python train.py --n_experts=16 --d_expert=160 --d_shared_expert=320 --learning_rate=0.00136 --beta1=0.9 --beta2=0.99 --batch_tokens=[32768, 65536, 98304] --dataset="wikipedia_en"
Below are experts of layer 4 (counted from 0) of a mixture-of-experts language model. Rows are named router (the router's row for the expert), gate (a neuron's input weights, with its number), up (a neuron's input weights, with its number) and show model dimensions 0-255. Each number is 500 + 25 x the weight over its row's rms, rounded and kept within 0 to 999. Numbers have three digits each.
Before each expert's rows: "gets" lists some tokens that make up at least twice as much of what it gets as of all text; "mostly gets" lists some tokens that are sent to it at least half of the time. This comes from a sample of Wikipedia text that the model never trained on. Tokens count by the router's weight.

# expert 3
gets: "\n", "–", "-", " to", "- Coordinates: ", " (age "
mostly gets: "- Coordinates: ", " age of ", "    ", " £", "- William", "iscount"
router:442479529461505526527497527560501521469512493520549503498484520541500481465502491517502533476488452527525492495504517528527529486487461481514492520461481505500493455502519506515510544492495513487504552546472501501457464512484514528479524500499472481535467499485526506485465457531512486532534480460491523509487558512538450515498491513488499463459520480504496480496470516501532503538539484509496508463463482487453500516486535513479489464444470527484470514552556512491510512485509476515475457514508504545492541526508487513502520480538487524484521518495501549523514458533442507516531492486467500449488502523514506492517478457526488492505480516514539480458489528501526508478468491496494475507514491475466462458483451494508532473464465509498521501520507465510479513494493522
gate3:465448472528512480514482479446498503500500497547507491487486476479443512519469519521528494489535491469492451514530524489461552534491509490527492518472520451542481516506445466539468489481515517496479493499514512555484515517518473541469478438480513490533507477524482508473487497503446509542472490491511505486487483533483502530494491522510487482502496493486548541545526474538498473487495456475518493527498550458512477479506482512537566486500536493531452456493461537486469534505517493526461498479487514469498521498482512446530483493495515495480498516501511483500477480505486498500514520490507518494466477501486477476502509526488491469498513512495525449522464509510511476512480487462514505520487522456527475486524507486471495529506538557491521522466458482535470518512548468
up3:462532487529504514483521539484467491481496490529513507513500479539514479489475518533452511495462507489494491493428486521472500494497557559510519494517464517458513474503489543488526466471526508530492533521516532479559554525463505553481501505503503527457526490539514514507470521500523491502467492485513501511522503523520536505518449494495519515538470501480512501457520504452475540521527491468496478521446495471505507471485526511482525507490469460521517540501489483481464473516487478514484489506500452453479481491469517492514475454492527504481511514481471532480494510514490474511488503468512495460493497484531548474538479476501499528540516508514486500493451536485516542462522494500512523474480496515481519546451490464575512511559509506514497464496531491517519497492481478
gate4:465490503503494458493504503469507489499526468505475494495514509467514470521521485521481486475491507513481487476454531514476518461496499547459461494519529537485508498497520453533518525500539469531501489494487505491502471487538491473501503527503486542496465490538457506504561498481489520490469499511498506477553531505492528517491498487496530506528499520450500472484506536467503518482523525486540501485470483520445507479476491535512542474498495520475508487477488487480494516497459535465514494518493495524503513533483448455512511491474477435504491494469491435513481542510515516512536506559513480518458544515514530483476472492483474493520492481454479492496495461507509529492443504520536476533473516535519478521534505481473477550468491501464539517484489465570525448465485532
up4:489525482496529518504513526479490491480512495522508482514491556555493503532514483505519508522528471514490481483544495446490499502461505463510514501460483476532503505493479478479549478489543534462549500436513500493477514532486508500530498502448493455528499489542572481522447505533492472534504526506486534501489500486510501524537514493501555502440475494538510518545497499499545517507495520475522510502511478476507507527510523439507476497536528476486536505484466475489562516500521488522475501461500497486475439488532512545495483491517455505489428475506476508504530468500549506492515456496522534556489466528515490502490515495514505535486510528439479477527512521517516520520490504485500500496478468496497502493520504499498507478525521476513491495494515515457504532474538467
gate5:533534526494535464493421500492523504479492468450512474515490469480556480501519473505494500496519505502503497476525499518535493480503455509526449549508473490497466528424447503495515505498515504503513519458522480518533477516493472516536495451505474478511548483521515491533518521494491490516476476452516503481488462472485486501486537458472512473512529503512505505501504491547497500518501496508519472515487516565498522490516491500521505527510523526475489505487526470513484523476493522496479442500443510473499497494474453518537494537496485496498480481517492467523468523507516517500526479530522507504519491521470489518491500482498510448510512441537483461543562516493509511507478520467469457495535495484498517529573513545497496535490510486477533508527493455515477504531449512
up5:522510502501495535444489503499491509501539504504482464508494528449510513515506508484493444447522469513516472462470483513521523510488485492530506487506475521528522494493489432512515467504496494499530489508530465489520483497521502490547531542496500498503503507492516465503499454471503484502509533481540500516483432486443456488506505488532529520460554478554471503519544493514533509536439498515510470498498463562532492511484501487478479469526501466480507512527470515520477505492468488549515468539538489509483521506508499532506460506410465509473456493510464494483474503543519518521495512505462504514522472514484508556512490482520470507481469469467489474496530492530511457500502474511484495490529505518523517461496527505492464532482504502493497488491507512495478539450485545
gate6:559467491528488504500498531521479535476489477488514500495469498492461490488526525471531514537459501458505493449540493501516478484503461473552525509500493496556526526494514560468499476500469526505464511537478520506496528493492507480514496482528517521498500514487493505507510537453491507498500517507495539502516503463521497525469509510509458517524492450502509549520496484532494477490459492523469505462517510494451481482494487483548457537509490502472513506530478498490445490503505474512482473450465492505433505479522531492454459472492493508500469510496481539514499496544457481467456513474510505509496508455485489478542528476470501528539523515494494477536507484509512431488497487498506531463484507456492455485504510544505475482493495481504503458456542543462540475501503460
up6:467487482427527476475540537517481495461494477448537514486508537547497498499527467520506496474502517478504493476512513484460530508470488493490534503497510480513513520535513543502531495478483490489516507547410500514507519508513544549504515490515509495480526479526463493525478522509451496488464525506494505497449469524465527501520526544478487480502489471506524503523474522502499502505480574513487482468499539466482490500563522442535540513540494509507512540503503532480508516481551499522520492484482516486490510479510447498512506481450490466492512451511506482529484529505501474513457497485501501505539472508492433503524540500541494482515498529509471506479543493474483480508514471520523534500508480445483531469500489515467491489490496508502478512464490513475472499465474476
gate7:470460488492488479503533507513504527517512508498521485525556498520490441494513467493511464497533514479488472482467519524446533473488509514479538488521485523537520523512503538534487496462512496473514515496478430540508493522532507488472517495491496471456535519501476526484514515466519506524483515522456484545562435520520465498491488480430483468524488513515472524545535479528443523534508475507500517524503497471517525493511474513533533510461534508510542522495519556518505512515473494480480500521510512485535532525538467506511488527512479547495526494493507481514535495461487471496498492426501505487512488477461473524488516491521488509499517488529503519482473499520496510495514461478532485466467468538468481499488512540451505466522510520480464524456473502515495497490489472
up7:489539510501506484517489476477491486490500458484536466514494558470481513489529540480507523499448510486498511497525485481484485484485546480459527537526515497471519538519527504498495518533519534557508484502503483466502519485470522473522522468485509536486500491511512469482471547525460510497508509518464481520466517529478507505463489487521513513504556470477522482461462497469511487480493515484500493483539516514523470469479476460503490507546469519504474481518506504499485466467496481463554471474469483507527535504469520514513476467493496521518421502519512477498519530480516522496497468537494502505468514551511556515499505503491460475539515515518507453504542521478487482508498501504503512477484492524492468498504494506517566579508556493504532494480505539568508462504486549
gate8:518493522520525494509545467504507470480489542474464503464522492523519493468527525503515493481537498459556518504506459497569430512496507490468463458517538513492492476504499493543543510504475542456473460476524495465525483489507553496496511478511510469506507457502482487470557512475495469466523470511503511481518501493480474516488506486494494477461488503473518482492492504449498452481519504505483488502507476470502499507477486529507533508453488504530477495498444529513508561536539492492517524489479532475520485509464481476523532550541516535499471514515484502474459536498530503461495520487456482506503509535488507526542544492486489473515523509543448484495472508490525487506510433524483492530524445525492483496477502492524496510519470500477522516513534465522477482525494502
up8:483480458489464509470502485469534489467488481513507603526496491500499480479476490534514521502506485448477514565484486507498523446546463511488494458492501513451500486495524462481503463489470465523507509529463524457494502515531521505512504515470498546523506508538506487511492513514552529500477469523476513509509558494511515473507537494510494511495529516515489504509476514505536519509500523465490473514515538486479501484458490465506455481476509491489519514500533549509486532527484507492498489505542529481525514504502491480496497538524523535491492509475499508511503473495442462491527488520496492466466533523492486449509461490494450505517534481559457444505523531478529497495526521525537511479531519486524532523481471513489473496492461567473486488533510474534504476534491494
gate9:517505492515436447492473523526489482501507524453523509521503476513527493489508534495502508476523523510454506496488494536473484440467495540505511545505503537469493481516485508477522499514485522520493511450513458512455521478580494534463491464488516476477497540500505547510502547476531473526500469531425516515510502490542474501496515511467474520488500481464550543525515479483482509480531501519523441549480480472529490461511475469497471507511484449500492488509501503509495439493515502518503469484498522479463521494511479492519534490463472517470485500523488508495513495503488530493478513519523487502486518437473492478503490540561508491463486490516502514520539517500508497539517511488510500523517456505559474526505568531474500493481493455509520495484470513509499504509496509
up9:537504485483504465484525467542499523559522482489508462502471497492485491505492485460493491483534478496512521471501479499475496488501496470460465462455506497493468532553496535502503506500508511490485543490563537455471517485487484528499487501509512517456537538510533507527501496504550523484504507544528472516462541520456457506484494497461509509537489524486549496501519512472495490465523533516462494494458473543533483537505500518492518552512482529474515540469518486499505487498503461522499486525498444493468473547529498484482519515498476517532530482532511503508504526505504523510492529505476453452493488507490540479532521521536469524517502490487482481477459514483474500488497520586462516469471519500461516485470469506440492487493500469507475519506462469486511496511528457
gate10:528477501520479470482511485516509499512538512516465481447536475561499487535512524484515498496501527468504495506551506486500494544507482474505493482456543503523548533497494464546536522568523506464464421504505502519529474486497517491506556476474515463504521543524507462521534474488499508493496493491519497496538492486482479491499547504510502479507493491500495491511471463472478457454498513502527472519503450484493512478499557523516500503450536485484488523481514558506475489513481471573487494519475470495511541491459537481518509586525480498467505521487531513504475565517520502523468505501472476505502497470478465487504477481489469508516471510505478528509501469509488516515509458519513515483478480513474494526487501526473514472527495513512471500488502510528509506522553479
up10:466528500520522500537492522492491501498489478466493521512519489538493507524534503535494479491513517524518504460481494511527528541473526486530466466477462487492485516539522537485518487497496485510488538460517503541516482478484464488496494501498484533492490516505535505483495508504524474471504521516524478566533528475467498453453474484527541517438451456517481496478481500496475474506466470540541490474481540475516509475467520520508510480535502507513518459462543519522494502548489520505507510533485447468529518523498556508454522495509522497471511498489519464481436491453535482494511515478545492511489498556479464495497491544478519539452495541526466490460480490467456496523509543528522527517465510480523472515476451511509495498517518504488481521487517498531478495484520487
gate11:485466522525522486516484533533478480472498488484503491465456477510504485455537504478529511475478559526512485473519526472501519481496507489468473526491508522490496494435511514510495506500511472491535503517444475473526486520484488474500508508544500554502493511501497450479543508444514506482485491476469467497514476538512495525509492542539510534505535492509496456505488507465489531521468526499505483483511547493504516503501558462501546517510464522490485528506524513493492450511498542462540510467512483499523502474515492477519475501495476477542517493502525492509496486479507485480537481519512553496530567517520527457491527463526497512520527499485518469493440475545532433523539515457494475500514504533519486519502488500491506511448467515519527448468448478513482468502513488
up11:481564478504481486472494488474474519476454499523504487477521497491446471489482518499507497492474485492528505574471534526492509519459501562496504577524508520554512503471471525527542465445448505493511488508535529498536528550501506518482494508511475504510514438483535550510496476502516498464531504476527495497490490531503491510514503476521501517483500481498498492460492488463508475493471477508500519542535521486459516535551521513487508503509510474512489494484481499530482482485457443489569515468456464478492489494518479505517511506441497537504524480488505511458476462530481456525537521520533486511519541495487470501491489510499520492491495493448496469540470496508511547453487517502520522513484451488473484531517504496483505490531512501478492496523511511457512492508514493
gate12:513551450473501520562502511502493531487534511489525530501499442488525474487522509478512490491515577499450511490529467506473477513476509518478494461514497488534512554476496488469495499486515478539509481450478475480465483516509491483554501519493536478467497491490545515479481547548498505508539466508477515489501507500511474488498504475491484498491537519460525472487505521469525463502504515507543478493525506487488495485487488472555458518530513519518507514545529494529536525521542520520476532461482519514515497498487445500466460500487507510481515545490495508500502519540507516516477486485538507526514483515529444473468486482524440515491527501501523475520504562523483457496462516505497454486483507460503457509492510503459485507535514534467526484510471533534495485524530471
up12:473511500502523468503477508482505498472497509475489482496506479539442501521502491467507510496487509498479515490511471521538483524511448485527520501505507488524539494509478497492524578538491511504518536507500511449486493550508498501499475524540490542521573526481535517489533531473483487498491542490518531496534506482529474572480491508506502494514480525526513489526506522468477518512509540530459555467480540510458490507516523505511511520488528510530508522534485491434507498507497533503519489528535530480507466487500482508479531521517495470476525509503511468499500490481498534509483538460504489479483517531485475479474495496550505521503531486517459571514496496470506507563476500503472477506489511461470510466573501534511476549499505469487447506527517538513500511479478560
gate13:512484523475518514485492463479507479475432480448533491491525483504497510517551510496521506504518507484499475545493474503502518504501487508502493555540505502539508491511518509497517504514513461515496520468542491486489484531510515494493503525501464522505519516474480488510520532475485528509530453537473511468511499498504513492470465458541494478529514496471475512455498541519480525503470511525532577515516487518482499464543520523523502484524540484517472483498519500546469463459461488485455501487510537533497521510496503487522539549507486515495499448484518454479525505459492522522448539522481508519446523519499515475486506488517450498523499472461515525515532489542493505487500556526471482480483536468525508550523499443481535508492466505535473522525491499543525505489447522
up13:479520517484503507505490453501516487500520520463463488464500456500524494514482474524482538476537539471522489534496454484508529501479505502481506579532516465483498483501509490501485439456502495455493486486475480514536472512505492525490543430481457505485522490513501479532576483548505463526520505490533501498451488530509446485507502492516461497491520479514480500487479533544494513522542506489475562529521452542516532535525498526528439490538520508532498503523534517479465490493521513527468494481483502487469493518493539485510476550463506508543472523481488488487510470498488483508500542478544507552530488533481479512480502493502466512483489509473533539505474479473493500494520519534491493494491539495518508449534539510496527497493474513513502527514492508481505496478490484
gate14:515484507462488508488515446531519532499531479483505460459520481499481557481463484479477527477468494511535490472515491536506454488508531494498499508521503530494463487501489496515513503537518496489486486455509499510534500458501499512487480509493479491473461442503493482512505508504508468527517500474488511450527479532475518511505527511522553522445488489533511492504476536452527506501483486511517536502465528511486494472502443535492445504474477550550529464509490513491521488501506499479479490481503545531521513477455491470490513530527463467522488502517481453524513539533516543501522479525499506561543509503484431474501528511482501490564527535486502490572546495465530508469488502503474468505515497480499488490512511523487534472531460518471525513500488500522491515524464481
up14:495491444495505529515508524511452476515568493462493463477490485507524523506478500520520471495501490509514515496494503514491517533502488523462476534449518538482480526507489536522546519532519523493528537498497490485548497547495524535525537478501493485515526500504492515512524506498480469460529500489500510469486505545499490489523539498503485504503452519519521527530513513511514483521485459514510510521494516494456538477508477522499483445520503514517487530497551473498477526497554489496521470498516554548527490481516534496461517474535510478500538468443533454461502508520515490494467526505490550537497520520491516513485501546530512503487466575510466472474462451495499517522535493493499520516520549491555429473501455517508495498465518517494500502498471529481508528514502483
gate15:486495502507494495515479491471529513496507483504466506510458436515489491449547516529500528555462532525505510475508492494498499480528483562474475523517473503517482470480471470556519498527512494512522482525511544477546456489505499486451519455521521519506475490530489528489516538490508482531494507490491494475464504506550511548530488478503504522486486482492511522490520505482469487526476453560524498515498491504485521503534487503570527505497584520528502503456479522473456472499517505533514475470516517488463538477503507504512494458513549516481496532541504474511516520543527488503531531527501477540489501485521507485505480509459520498483545430527520501483527554510494502483475493501521482488498501515470519473485516512493503523524484503500540513516519466462531518539467533
up15:507496534519491449476500456494469466483486499483488519483476508553493472478477540509483466468569530540513506469534489518506470528552460493505515516516509480488490498529517493515545489532506489444534459453461475485505512504454495555496530504524540489518499496504514431452480489511496503514522505466506490488521481478491509499440506442479510464508503476495518483529495525506509512552477524551526489469496480483508532499497509516504496477473504477495474510494516504529489485432513498536485477524503474505502535549499526558432470493451494517529467496497492457495475510550499503503495525509536486499493488489467506513464484493477480490491489517492480498513475510514494525525558485508497519527487514523474482493485482519498486475495538535527542521496517536528479509473472537
gate16:450429490511499510517480533458538507469493526490494489485502482499486458498483493486499471526552520522502525475498530521468529487512486483524520538502554466522513501494516513505550500497475526559528490517485501488477443514520481503535521466536534475496542534478532469448532494485531532505471476502542491475462537462531489498496499523522473508525522476458482480464491474547493514465480520507532540516487500446505482510536487475489502517545489509520500475500483542487489521493531493529496494490494524510532507506439480502472532490514504541518458492507504508500483499536499503511481528483540492500536491447533487520476480499491499478506511527533513541460478503483486535488477510504504542506513484490503500531489557516520505463470490499479541566464479499513500517443508511
up16:521509491501524483485502490522503537508520492537496484530506556466503520475509490482498535474477492490488499502483527553501447524518459530500467509520497525500496553529448496498547509516504509493506495521493432528487524491466467565476486507491545502474464488513502508496532529496495526554501519473489457518490530532471506518483486525513519541538449514468535505508506476463517495504546485526465488498505518527492501504492478501533507499491536497453491480508542451485497472506482526502532533485518502495529495553528506509494487520516485477515543524525510515510549524479527494493508482515505490481501507490496521529532523512538505529501494516517473501531527520475474443529480527459454490498519488485509472472485480510529486511500478558523480488495516579526564494561535508
gate17:502505524530482535491462510505556502524512469455513493521520519496516472493499504510507472469502511521485510447504524485506544497468499487487510517507526507475548494499545507490513517517500529523542501502575478463506518527432480512514512530508495511517518514526513502512504477486520488506475516530480521543488552520496510463560506527477542515484511507459494503485508506481542488496520533529459512500480529522465495515467566522490496459508495488551481489515531501464558505488531505543488482519495463470505504531544467481508455503493523501457464508490480471527471480491509496529484488501475469497483535515536518415518536547552490536467474511474504484514538471517471517501489532478474485542485507503491513463507489498491489525515509505529489506502494446530533485535510502
up17:489508494460478487498527501469483491470513483482504500524449512528434524514506500517517522488504449497494479479507488532472467526506494500492509495529553491490464493496503531462477501505493486496512512516501515532515483501522517492511511487460494519516503526481470504442513470491465521518534502446499499476503490466529530489456497455500473527557515478525475497510479527541507495529515461524505516503452525465496537507524543507505557480497480529458474452512542529524478550509516481501495493536533521548503457525524522495471478479519497498535520515500499463498490513537551514496516485486523490489537519526531500504516466508477514452537509462494457525519472540521546472479505476519529467504490540451537485504496504548534483505495499458469523497502519485550481536466459487
gate18:508494516497504499493507497476518522464484492484538497501466458533504513517538486496535534514524524488486506487506477472536516528504458513494483468486502452495522512482492542499549486531463525483545476451476540518548508476482495481552512497508509472501486540497520524523471507482526489478519460503513460498504515505498490511517486436497527462504521457470473470484484515506505467497523489489552569510494505491496513454465477491534484523446435535507502513506571508471474499477481466515470518500470464518488473481472501525503467524472495470488467468496487497491503559519492499508461503492501502552513497446500529569488481463492488482501490500511498489509526507470516545490480449491507497463507493486458489556517503517512497535515524531504536467521482500478535510534493504
up18:498494553509528517533491468558516510523517462488490483525501538515460482505461494522511514525507484537501477488511543515511483498503521496600489496512460481478509514559490513511443509511456480498540518535509483529499507526516524478496467524488500479538516515512506470509490502487475481503542496459454473482487480491483489466477461515504512520469520485574478489509515462455504472480480505515498500499459506515497495497480512503454488478499475507534517489476484508513514480489471491462500509515500492509496510508450501542481514519529525430460495508477460454539459470523538493520498504525499489493471480572458521476508505502496499522512483514506453483482528490470514489498491534510514546520535520486549510438481500502503481529523488465470486503500523465547490512481486516
gate19:466478485499479466512522528503515478485500470453501471543435500510467516477492495485515511535481494435498512537531542499506508453517469478465491520500478530512533500491499498531461510509515514456477472487504506481483479480466482460484514456467528543479483512460555475507558494523475491489494481477499453483503539486495488490525490484471496514526467498450480489502495509532534509474478522554510477494488490505510505499521551494532530488471502548487496482485493486496425519509466482484484458540474482475524531456498473481500533504520516532431495489492547491480491495478532468537483507497469516471502500468528476513487489504475461475515500484481504488509504468522514524505557556538532484491504526502509486538466460530483510507498475515506509522531466504499538496521497523
up19:482509498481492473502505490481512513510507547518480492510502514517483494490491504544530486500491487476456515513569479548509499466481501504446452531450489468565492510546498478489508485500511537495528490534513514475532506502520469489514485461499497542492465493479523475510520514506456477520530496492544501490494492501494497522486558503467479483524517508500482475524520472517529531494477479500518498475474545472495471469501528487533545482494506532492501476513532522521485514534530469519543473532488497481475486490503511557484496489509487496472498504515529480459546508492474508487469500473479492455494461458489490507580496457500454484519489516450474518504477491489497516480491539526545494489529544476497497522468448514436493517522535475485555537501475492486540485507508449
gate20:517496495535553475529509550489513518521489479507505514534484534508510475513505448503534533537487462474514535508491520511497510536512483505496524469514469488500523493471502529455490491538485511513500524493452488520534531546512457517465523501452490493485532545526518511515494543503517501533490498523454497473509483503516525478435455523481514541548539481469514457505479540514543464522473504488486484497460501488488475515498536504481530518499520483479498475493509532469467477495465483469464518548474496492482450505494453530513470496473510497494515505510522560459464545479472492507511491513480518511485457480513475487493515470479446493526470519499454486520504479487543517499540524556524497494525548477538520518480510521501502516512548491504505501494524520539510503474500537
up20:510520508461485505540518516496504479524471484518557490487478481515489445513509502488507517527468482524501494537487511506500479521497519492475522456490479471486554523541507507529502522486482514524498534537471514533532507499506528496517514514492481511496518532505505550527507555469481511495518494529472522499536521505500525498433468520498507529521524532496454497475464503476521523491497508524506496517479522496467505544500527469483531546489478505443510508483509513505517514506466525487547510524481472499459453512464491464524496506484556483504536472487469556446505509497512535493468462516484546459520492490546483486475468467455471472524479548471482461494504485500496531499464512509510515524549565494527483521466473490527506480466487499480431491500526527503501503482524526
gate21:466457511510505508520503514498532496504500516478494490489491489534494488516530492499505509494527538506512502492482522522530481528526491486511493489482511481480484520462537507532537504530455516514534482491498575532470476448499485536468478493492513487522486562467467503492497489478532521500472482474487484470483504504500537494474506505472519501552479463517481471537480491500532490507502527524501491502490517442497511468520468509530523482509480530518514499545498516500498479526501521495470503545441512469515504536510511474452469589529491517491465502536510550481478511512498505542520473470508449514494541519515506501504526541468456484510474530513490517529537530484533506524470502502546515526538542495472491527522542555495423504474489477517497514500489554493482486532482473
up21:490508488523546536546487536529533475488491459540498469525479550521526513492501516502523532512492514503439494471520490511511537508499464526547483498496527466561505534451469524453472554479524519529528512525484499478512518533529497510482484498485520473479523504501496484529531514505492492506483512521501502518477498481509515503491492500525504521512485539502531464473489531525492498513515465450438501530515502492514532517473552468467495510538457476470468523467464493490500539499522459526480524462497512515497490478493471516502521460480502509537514532484501458489509521490547488473516482553493503524540494477483502544518528541511528527505529453537468527498514488482459474465506506524489524441488474507492505463514526486517515463482525513472506498521525481518541484446508494
gate22:496542518498507496480509478489462498498537496491541479494485487466475486463504477519516470503482520490510482493527509522488503504491454508486537538529495483467525503524463503503543448469503447539500539490519477509538502498491449466494506482478491478456502500485476506508516502525531524542510470496477518473495531490522465534482522511464422464469489537512498476478484463473504536498470482528487528528515472483464491491490455486494502490484502529481503517481483550480484493484493481484470491488486455514485477481515479455499537540471550472499537514488522532498540467549480517532480508474510515517509495463480498471457552481470510526537520512458487508491512496538470450460502547483527513513508483491490474573479500515446519477491489484499551473472517487480521505500526484
up22:522547540484510490449457518479493528456497481505540517488468441483513563512502474508475511513519508500522513451503502449507444519501519497484515485492484458518480492580496485549506505484505504581530500509472507497501488475490527509535525444541495473509454530552505488511466528498500492521512502428541519509468484532469518540476543519525490468501490477465559483487481528509477455528478541482495527514494491462506505488480485518485493488489469510544466503514536502494482445487482500513537482517489459521485495462505508560510495483495484512495493523462505475503507536496517513505518475480501517487506498486538483482467472504485502505502505516473502527494475504478521520458510452503474489497508507459512498509498487507487502493534513508499438491484500476500518459518520492
gate23:520484462539478504478550527531497485514496503481482511497530503520483484530512492522476490498507556510484476497538523487450546500528501498489502529507494510504458488508479458500532505503562533527505501495492469493446505522514451502466501461531498534490528513520503517497527529532485523484523526501551477486526464508486490536509519511478493540547531515502515500518509522526511509484512503485449540500496486464510427470512463457564531490519552483527497484454438495517533536531500480495455531517490491506496469540523479458504476491507480510486484522495506473499520511520479501514484522460549475548497450510507476503458525520471446499515507530495526516507503492491499494549465516484460500490525533514486528487530490505505497498568480490478504529517508532534505521520493489
up23:486501509518463546478493491477542514480560492515508508534543495560554477507526489554445493479507494533505498480471535495523559503561513502461521481522509509481546532511502492471494525513518558499526470502526509493496488503486525517520458463502498494496521504506520547488500547506484530470487503457536505496501498498499487530532544505464518537524453482448493466482455490511471521521507540517546491487491479460504486526511466507492499497497546488510494528522519487496522535539475508532511478540510487519509523535501550507472559463473525504543490488488486530481500510518473508514480517433457519469514474456463495534515491496466508491516500470468500503505470502502493461491444471508519533490489519488505485476508495500493464498493491479484488511478538501481530520511500474
gate24:534483536516504513526511503517474506531494493487471507494486503495481523482517520506484482494520494510513518431515499524538507524478548481488469525523486493513451524505492483497543455557553517515488509464481458499560515481540520516529486518554546504471500522476482502491527458492524499497498484497475458502539491464469501469478459515531513494535493474490507468490512479477537468528500505517489506470460521464529541487469529461522528502520438494476460512508511525473529502476498528476510480471488459519533514522498493493487531510486512511477523465472510548516488522497506518498521489489497509494520503536504521500519512516518464480503484516453448476489472491541492458490533504486476490504489457494559467520498535525505531553506443543473528532490545496497474478547515510
up24:497497520479492514519497526497507507476523504549485512492523493505547519529551505432440494502503500497521486471535514501495455530468512499523487491485473515496477476486507515525515497527482474495521511446490463541512477450477504520497503438508475467438466509500546476483503493486488480488479532533489540493520482495538481492506507474507478518513492488464480498496542512534493469511573480515506483517493477509480512497489548517497509478510455519525501464507495547503466504495547507527513495444524491501510501519519465499519474452503470499482488472500520520505484558554531514514543497474503512488533504515550469484491474535521468520523553517478518496492460459455482502473480490535550479532462477513554490513476520517520511458492514502494488509495477527462472486515480463
gate25:492551513515495506472511526519502531498511495498478485509536435532529494482524454512493506468505520513514490517515513447482561471464492530486511547507507505448543504499476506532511518539537546503472523535520525518471479466470512476518501496513459493503484479519517542467500485499477479524502485526446489511523504488476521505505479492507493539490465509543506545454498543538466517488489500463525481500538517460515506479501502490491495452540516549518488471500537492547482482521487532472515496487499499500486491495470483527526510488533460480480477481481535453519520525507519542508464470488493552508491504482528478513516481501452441473510512496515482487497523519509535531551505482522528542502528504505513464454494496501463461478541460480496504495469456515484537533512512478
up25:528524523506488467489551463513487507511438487467487526528488527491478460499516502498473521514509497516489470496450479469484495484533547528477518505497490495530490520510471507536514493460499510472497517510465526511493497497537559489450472527477503507480509491529484481522519479492449503469515500508526540476494455477508510494487508492456489514479484515463531487451440502481490497519445535507491512512494499506472440518499452502482506486544482494498505490508477485516541495508535462499474517551494510478467479520485484511457483530510487477457513511511502470507467495464484508494499565501542463498473485488487526497444481552538481470509511538552530512512489500518463520540508508512476513495502542492516535460482511460444482453489510500466497490472517470531473529532520507
gate26:485493503498490509527485487528508490521541490510477503503467509524465502544507491456491544483461513431510539514540517518486494519510505455540512505517492464545563505482518520523496505495501503477470522524513513567484477523503515472522491457510493522522496497493512462494511523530488494525521509504500492467490519481499542491461488549462478483470526487502467494512494464531494488484500514526485525500501530486516525500535507488540487496474523533539516451514522497485504536518437498514468512470515488473489510551514492534503503528482546506477462498511480516474492462471543535492473484501466512468525531497508517529452527479463458497520416484527488551502481512508513496554471514470502493533519433489509503483495491512492524507487538500507543477524503482540461513478546501
up26:488513524466506490488499508506476509466472541492512543506519464495491451492504548491520516486465528513458500522500517499524525507478512484511484480489508464527463498477554508512480481508537488498460526502473511483508484507499524488488498476508527502483518516484515531523507474481529495537509466498505538500488467482509514473509456499505497511532454501482511495493502488523499483481543500480477546538508514456515490471493511493466472440481527491493491541514537485543489499506519488531438513510522517489510502531486532492493543524485481533463473505524449464530527525477514504524464479454487483534522496510500420460497511507473483479477488451477508515501537505537519493536465527509496467495538537493520497446481507437554517543482543534494546500506537487496435516485482537
gate27:544464481516494527536475516513521457492520505524526488472468506503511499506489533504476442463503501501511520485477508475529487480497526435504499512511477521479465489469472474533487532497480514471515537524485507504553468500503532494525542488542516468494548504504497468495516572495498486470504512470525479475470535515490491503537482500513467486495467525491473517512536498497492470486558462500512500509506506490486483497474471503511496451510517439503528527499501520451502511460474506489492527524437454487550541498477460537490470509485490497544468531451485491503477531500491530485490508493529504530514511518502460485530496518440483451518496502480508486523484467498506489492504514448537535509509505498514458477514499526554480546492547525514525484514485480500479471512552528
up27:462510504507492485476494459476458472550455511496521519498509472506485461499487502499536506508535526473514510537516527478494475455487489530509503523472481511524515510507500507482488457486526475518540503482516472476469534476502452524461528516507515487496522468463488493486483528502468481503486523470478490508503467528481474486461507518506492452528477520522488557529491525558517550517549525517459468509441512497546513493542465496493526553475456540468539483470532488541541507492495505534522447525528486460474525472489518454519488510516528488480524471515443491517471511489501486546513507532496525495488469492507525512525514519484520545512513514509494486518551517558481479507504482492504487479516482480519485466525485473490495477460480517523518464478478522531496515538482514
gate28:470492513528504521505502497511521486492466469511551486506523490459479498485496514485523466498514522507459541502474494503533501515471484515494512527515486501512544489461528538511478499535520523516480502479461470452493477496515435531508449492502533519520473504459520455490485474491458455469521434509478500506465487514519449532490461481466518493512468504543505459505481477517520497511455509531499496474495576491511485460469505518518519528468488514480525494465511507499481524511502568484516473497511512494528516483490499472491525516546493514429500500538509556531502467497539484494495456506502522476478489504509481496472510508466480506483543462509458519492484501496511509492515530472500542515491529489452519484471475490513494470515501525509530480504470530472475562490457540
up28:523506481422454470515491517507486486536491517487515517439514543496530506501481486517516519494501500506510538496562472520457522494495498540481498450464504517509520491471498478521507471498492502502526495474484480549503490424505548468512524547469476472483495533499477570517508533538454486483505515500520505518509503537513515489533512489462485481474573535514466527486464519488497488482506491476515524497521500497505542512485499445481533501540496516499504485523529488484512463503500449511496525480551524483464459493458488500497491497483524526490504537449473487531499525506478521528426532497501491512490463458499479483509500488489537506525496482503514538506510505505495494474533488507495471514546473499483515477497490496515457496484476469522455540467508493510531486519525525
gate29:530506462491483488494532492496505511487486468463489517500506477482451481519528494473528493474498483502465515562490514531481480505473478505490514483502512498503514547504500473476442526516496507518543492557430473477484508508475489499528459536530529501459552461480506532477520506477506490486489523481484429482492485475485508504533505493479473499515517485482472481493510498509532456509506506499520518494523507557463487505513497544531511475524569487478504518490503492477517508461474536511522520495553471527514487482521499541521543514501468474496503551557495507465504504487467509480488512476529514510516494491523476501487515471469503491512529485549522494516522500471520511520464531498443499471542523484485500459543490486540479501465458485573565517508484516494494511496499543
up29:486443503496480493470489542494538483447452534457503516506516491522498493465519565545477504508496512519472492494511499529487508502525450462514472489477558451521489466471494473471497497521521466505522497521485470543470479518491502484518501538462509466476524514488534489500529476535459502500485494513503472461500521498507494457511493482474456443485477501543493522513514519445533549511471507537477552479475491495459496488524512482499486491501525512481489548496490506451500462481515476471476523515467441499462480533524477524446494496489471545489488468525521506508477524520477484510513521475540478502516494520490537471460494473511502501497503471514546518537535515530518517469522540495519498492546509477494531499499479484470481483507486493485474496528525453487499536516507515